config.toml
experts_per_token = 2
d_shared_expert = 0
hidden_act = "gelu"
decay_shape = "cos"
Below are experts of layer 8 (counted from 0) of a mixture-of-experts language model. Rows are named router (the router's row for the expert) and show model dimensions 0-127. Each number is 128 + 32 x the weight over its row's rms, rounded and kept within 0 to 255.
Before each expert's rows: "comes before" lists some tokens at least twice as common just after its tokens as in all text; "gets" lists some tokens that make up at least twice as much of what it gets as of all text. This comes from a sample of Wikipedia text that the model never trained on. Tokens count by the router's weight.

# expert 15
comes before: " |", ".", "0", "°", "%", "–"
gets: "0", "5", "3", "6", "7", "4"
router [187 114 119  96 122  85 107  87 132 165 125 121 122 133 131  91 150 101 123 128 139 177 108 127 117 161 174 125  64 181 175 188 114 130 177  83 112 116 116 127 117 208 104 105  85 144 123  86 141  71 166 160 148 121 154 147  89 125 152 124  92 101 154 105 171 189 179 119 158 187 160 121 142 154 140 116 139 121  63 151 228 113 159 114 157  78 121 137 129 108 113 139 126 112 155  94 153  46 110 101 116 135  80 167  85 144 208 150 146 111 102 127 106 134 111 175 164 158 121 115 112 116 105 179 111 121 142 119]

# expert 14
comes before: "\n", " The", " In", " He", " he", " It"
gets: ".", " that", ",", " which", ").", "=="
router [123 129 131 113 105 149 141  88 149 149 179 115 134  84 116  98 112 145 131 105 138 134 122 147 140 133 190 138 169 146 115 144 124 104 111 143 154 145  95 112  96 155  97 118 148 141 180 146 210 120 111 118 116 119 125 155 130 142 154  62  69 158 139 136 133 129 137  80  90 136  73 144 213 133 115 163 112 137 107  76 208 136 158  96 123  99 188 145 140 150 143 164 129 189 125 107 153  92  94 137 178 216 115 120 126 161 201 178 175  96 106 114  97  99 108 160 157 122  84  87 170 128  38 123  88 109 146 109]

# expert 45
comes before: " ", "\n", " —", " +", " −", " –"
gets: " |", ";", "---|---|---|---|", ")", "|", "|---|---|---|"
router [111  88  79 148 133 111 112 120 174 178 164  79 154 163 156 113 146 108 181 169 136 150 109 133 117  70 127  93 161 107 126 161  83 106 114 102 116 105  95 104  70 138 122  94 138 131 155 117 123  47 111 125 123 137  97 194 105 161 120 153  95 128 133 137 134 169 200 125 141 132 154 177 171 144  97  86 128 137  75 100 167 125 137  91 122 107 135 120 149 140 102 170 146 152 217  97 151  86 142 136 124 159  98 161 118  80 163 154 186 155  59 131 108 129  76 164 132 172 151  98 112 190 105 179 118 111 196 123]

# expert 9
comes before: " the", " a", " his", " its", " this", " her"
gets: " of", " for", " at", " by", " with", " from"
router [115 130  79 145 182  91 165 129 182 133 157 110 105 121 125 100 105 110 124 158 140 189 132 141 105 110 149 122  71 156 152 141 132 117 164  55  82 123 110  76  82 168 122 113 152 143 204 120 128 102 185 138 154 150 128 121  84 105 148 143 120  92 137 124 123 126 134 146  80 165  77 201  90 151  98 161 150 144 107  70 179 139 129 155 160 120 107 156 147 122 107 155 177 166 135 100 139  98  69 118 117 152  61 144 125 125 164 147 140 144  42 117 137  88 103 147  92 147 148 122 225 190 107 111 125 114 127  81]

# expert 2
comes before: " |", ",", " (", " and", " in", "'"
gets: ")", "s", "\"", "ton", "son", "ley"
router [130 119 135 133 117  84 156  69 131 133 201 113  76 137 140  49 127  98 200 161 145 166  83 178 124 118 128  99 136 131 113 133 119  83 151 111 205 104  86 119 103 137 121 138 166 174 130  83 120 119 132 216 105 139 166 120  51 181 151 125  91 127 159 129 126 160 194 104 150 183 185 131 142 134  97  85  91  98 114 118 135 118 133 133 127  92 136 122 130 164  93 158 153 200 141 102 145 131 141  93  80 151 103 167  70  99 165 142 148 158 102 107 128 123 124  90 120 153 130 110 137 154  80 148 143  84 157  86]

# expert 12
comes before: " the", " be", " a", " have", " his", " not"
gets: " to", " of", " the", " by", " for", " from"
router [134 118  87 125 147  82 118 145 139 173 170 118 134  90 128  81 130 148 123 133 151 172  76 126 130 100 146  42 135 144 177 127 142 108  95 155 174  88 112 122 153 133 122 110 114 142 165 121 108 137 168 156 190 171  93 159  69 154 127  92 114 133  73 148 126 154 116  87 183 130 108 180 174 153 126 141 120 119 124  77 165 137 123 121 177 119 128 151 162 109  82 176 159 113 196 106 189 119 113 103 170 133 118 145 117 115 121 174 144  94  13 137 107  67 103 148  92 131 107 100 146 220 114 109 125 108 145 139]

# expert 0
comes before: " of", ",", ".", " and", " in", " were"
gets: "s", "es", "ation", "ers", "ment", "ity"
router [105 101 118 118 151  93 160 131 123 140 173 133 116  54 171  89 164 177 150 128 162 109  76 169 132 112 149 113 126 119 127 156  78 102 134  95 178 113  83 115 102 164 114  92 135 150 163 160 138 113 167 151 156 108 178 121  55 171 161 143  67  95 143 170 142 134 121 114 147 206 138 126 121 113 100 101 137  77 156 125 110 133 109  73 165 119 112 111 163 145  69 225 131 179 140 104 133 100 130  83 117 188 133 172  56 111 154 167 139 136 115 116 105 111  94  99 163 130 175 114 147 132  90 163  92 138 189 122]

# expert 29
comes before: " ", " \"", " A", " USA", "---|---|---|---|", " S"
gets: " |", "|", "-", ".", ":", ";"
router [146 146 101 118 172 113 136  91 104 224 255 125 149 143 121 100  88 107 138 159 157 156 133 145  84 121 179  88 126 106 159 130 138  97 107 115 110 102 136 105 132 156 128 112 154 140 121 130 133 119 111 156 182 137 110 168 150 164 119 119  80 128 117 150 127 140 153 101  75 175 147 159 201 133  92 105  51 129 133  83 196  76 163  91 106  97 151 159 172 103 140 143 173 131 184 112 142 141  83 133 110 141 118 132  82  80 163 135 156 143  82 131 125  89 107 161 128 129 130  88 133 149 104 172  82 104 183 125]

# expert 6
comes before: "1", "2", "3", "4", "5", "6"
gets: " ", "us", "na", "ca", "ia", "is"
router [ 94  95 119 134 118 177 153  91 118 151 161 116 157 124 100 128 118 155 198 123  94 157 106 169  94 137 137 100 159 136 125 159 137  94 167  92 154 120 109 111 113 250  79 111 147 119 159 103 122  54 172 124 121 112 105 127 119 182 122 173  50 136 148 127 161 162 133  49 102 164 118 132 103 157 107  94  95 116 129 106 197 188 166  88 129 110  98 165 124  83  90 189 139 125 193 112 157 109 108 109 156 131 126 144 120 136  99 159 122 116 123 128  74 137  91 147 140 123 153  52 105 125 125 161 131 142 153 165]

# expert 7
comes before: "==", "The", "===", "\n", "In", "|"
gets: "\n", "S", "P", "M", "C", "B"
router [164  61 121 151 132  92 160  78 155 178 138  98 101 113 140 124 144 161 139 114 127 143 106 171 137  92 164  97 101 137 117 131  69 124 135 103 183 102 103 102 113 166 116  11 121 131 154 135 168 105 176 151 198 112 175 156 117 112 109 131 137 157  94 106 137 160 130 141 173 113 109 138 112 118  40 164 103  56 105 128 171 133 177 136 141 116 149 158 150 154  91 153 157 160 168  85 135  57 114  96 102 154 139 150 118 121 144 169 157 137 125 169  99 113 143 120  90 123 152 129 191 103 124 122  79 140 140  50]

# expert 31
comes before: " and", " the", " which", " but", " a", " who"
gets: ",", " and", ";", "),", " or", " &"
router [ 97 110  95 122 166  99 127 108 178 158 166 101  55 126 116 107 115 178 156 149 148 117  81 165  94 127 115  98 137 184 149 119 161 128 143 115 138 151 139 129  37 128 112  75  88 109  99  97 123  87 142 161 148 144 124 132 116 140 133  82 112 121 111 115 121 158 108  67 116 156 107 134 124 139 129 132  87 140  81 104 133 171 122 165 159  77 136 151 179 125 139 181 170 207 148 148 110 115 160 131 176 184 115 170 110 116 119 144 239 173 126 112 116 141 109 113 164 132 109  94 161 211  95 142 111 146 201 136]

# expert 37
comes before: ":", " •", " Born", "---|---|---|---|", "=", " Country"
gets: "-", ":", "|", " •", " Total", " Date"
router [163 133  64 122 169 102 176 142 132 148 131 103 134 129 105  90 136 157 181 188 147 180  90 175  95  96 168  95 140 123 172 140 113  78 120  62 128 166 122 106  58 126 143  47 126 161 136 112 142 137 144 144 153 120 111 160 117 140 161 116  86 154 118 137 126 161 150 138 128 163  81  53 139 128 111 184 127 112 176 145 194 148 175 184 132  68 164 142 128  70  84 160 107 178 123  91 165 139  83  79 112 120 105 139 103 120 128 139 148 108 108 146 128  79 134  72 129 107 114  94 127 121 118 177 141  90 159  71]

# expert 34
comes before: " the", " a", " been", " an", " not", " also"
gets: " in", " was", " is", " as", " on", " be"
router [ 80 144  79 100 170 170 140 110 129 145 177  82 139 116 145  50 148 125 145 185 187 150 112 151 105 186 140 121 169 144 105 137 126 127 161  86  93 162 141 128  69 148  84 121  92 136 170  95 148 117 144 115 113  91 112 143  71 160 138 133 112 110 128 167 133 129 155 121 187 179 150  99 109 193  99 115  79  89 141 141 216 132 145 105 147 112  87 132 179 170  80 132 104 146 218 100 122 149 107 161 156 124 121 133 105  96 111 134 140 191  86 135  90  93 105 173 174 153 121  91 144 132 112 124  98 116  80 122]

# expert 21
comes before: "-", "|", "\n", "|---|---|", "|---|---|---|", "|---|"
gets: "\n", "==", "===", " pre", " ===", " =="
router [101 169 101 143 168 110 116 127 158 133 148 106 108 127 146 123 127  89 209 131 134 145 113 164  66 154 117 153  82 174 128  98  91  80 163 103 119 117 136 132  75 140 148 163 144 132 172 135 173 112 171  82 129 110  91 188 125  78 132 129 149 114 110 129 136 158 144 106 167 170 145 181 139 131 114  92 127  66 125 114 135 154 143 105 112  90 126 140 118  55 126 156 110 172 141 107 145  80 122 111  72 177 104 110  95  75 147 191 153 128 174 162 110 104  95 103  87 195 129  93 150 151  88 190  67  89 194  90]

# expert 19
comes before: " to", " by", " in", " the", " as", " on"
gets: "ed", "ing", "d", "ated", " up", " out"
router [123 119  58 117 193 116 157 106 130 124 127  45  99  92 199  76 145 116 128 113 145 134  63 153 106 143 139 132 116 110 128 172 122 116 181  56  96 153 139 102 123 153  86  92 176 157 141  86 118 138 151 116 171 147  98 177 129 109 187 104 108 155 115 202 159 145 201 127 125 114 175 184 120 127 107 146 118  30 129 157  99  82 159 128 139 133 117 123 121 115 114 160 119 124 117 161 152 109 121  64 105 148 126 185  94 140 199 139 163 153 100 128  94 113 111 130 108 141  91 131 170 158 119 124 110 169 147 130]

# expert 39
comes before: "0", " |", "5", "6", "3", "4"
gets: "1", "2", "3", "0", "4", "5"
router [144 120  23 143 124 150 117  95 146 227 138 148 100  50 126 109 140  94 135 143 141 112 100 109  77 113 170 144 152 158 163 141 117 119 123 102 140 122 118 109  97 170  92 104 114 124 142 116 171 136 166 119 115 132 123 165 134 166 133 170 106 157 118 113 233 184 143  54 127 107 132 122 154 172  47 123 114 126 126 111 119 102 175  86 145  59 136 189 128 160 138 126 103 156 133  74 167 134 114  90 113 175  93 150 113 106 149 165 167 149  86 132 105 125 120 157 139 129 125  72 165 168 130 105 121 167 124 126]

# expert 46
comes before: " ", ")", " (", "н", " –", "),"
gets: ",", " April", " September", " January", " October", " November"
router [173 116 137 113 149 132 110  81 109 141 160 144 106 151 177 147 144 159 169 168 220  97 145 147  98  96 120  88  93 209 105 175 109 107 103 121 178 119  63 136 130 171 108 125 126 152 112 176 143  65 106 141 144 151 186 123 100 171 137 136  66 140 101 145 125 179 133  74 134 148 108 122 104 162  94 119 120 133 100  83 159 103 154 129 131 109  94 128 142 180 114 123 125 105  98 125 133 121 105 111 119 148 127 158 126 129 177 154 147 172 126 164 107  62  53  81 160 158 117  89 103 165 101 203  88  93 169  82]

# expert 10
comes before: " of", "s", ",", " and", "\"", "ing"
gets: "y", "on", "to", "go", "ry", "ty"
router [ 76  95 108 125 114 101 112 130 169 124 138 124 151  96 122 128 145 128 172 142 155 140 122 145 101 157 145 135 111 117 183 108 147 105 172 111 225 146  88  76  89 150 116 105 102 142 119  82 170 134 148  98 112 208 160 125  69  80 121 113  67 191 124 120 165 155  94 105 163 137  94  87 170 151  66 136  93 130 133 135  92 160 115 112 199  98 126 143 164 149 135 126 162 140 178 137 160 122 118 127 136 165 140 227 115 111 177 149 120 154  87 130 109  67  65 139 167 146 129 130 139 128 109 176 103  94 167  98]

# expert 27
comes before: "9", "0", "8", "1", "7", "2"
gets: "9", "0", "1", "2", "8", "7"
router [122  81  68 100 146 135 162 148 135 144 134 115 153  78 146 130 122 101 128 123 149 166  95 227  80 103 158 114 133 104 121 117 151 121 119 123 150 107 102  99 135 166  62 102 168 143 121 128 194  67 122 161 180 124 175 125 141  77 140 113  90 147 103 145 190 137 168 119 130 121 119 122 112 183 134  92 109 136 164 101 121 160 191 132 120  60 105 196 133 133  95 145 122 142 122 129 194  36  97 119 138 163 124 161 112 101 106 155 124 153 129 159 143 120  71 154  90 170 118 101 142 192  94 152 116  87 107  76]

# expert 38
comes before: " ", "\n", " \"", "See", " The", " A"
gets: ":", " |", "==", "===", "-", "="
router [143 154  54  96 150 128 146 113 215 149 122 104 118 123 109  49 142 180 141 192 105 127 111 184 129  92 201  69 134 151  69 158 171 113 104 138 105 116 121 100 131 148 133  99 121 144 182 148 169  98 123 107 154 187 176 168 118 106 129  79  85 142 124 144 169 136 158  87  92 139 156 165 101 150 108 141 139 115 152 119 141 127 167 119 141  77  59 153 200 130 122 152 140 145 143  51 106 109 119  84 110 123 137 148 108 131 105 126 180 112 133 143 109 149 112 110 140 118 114 113 106 155 124 193  71  98 183 119]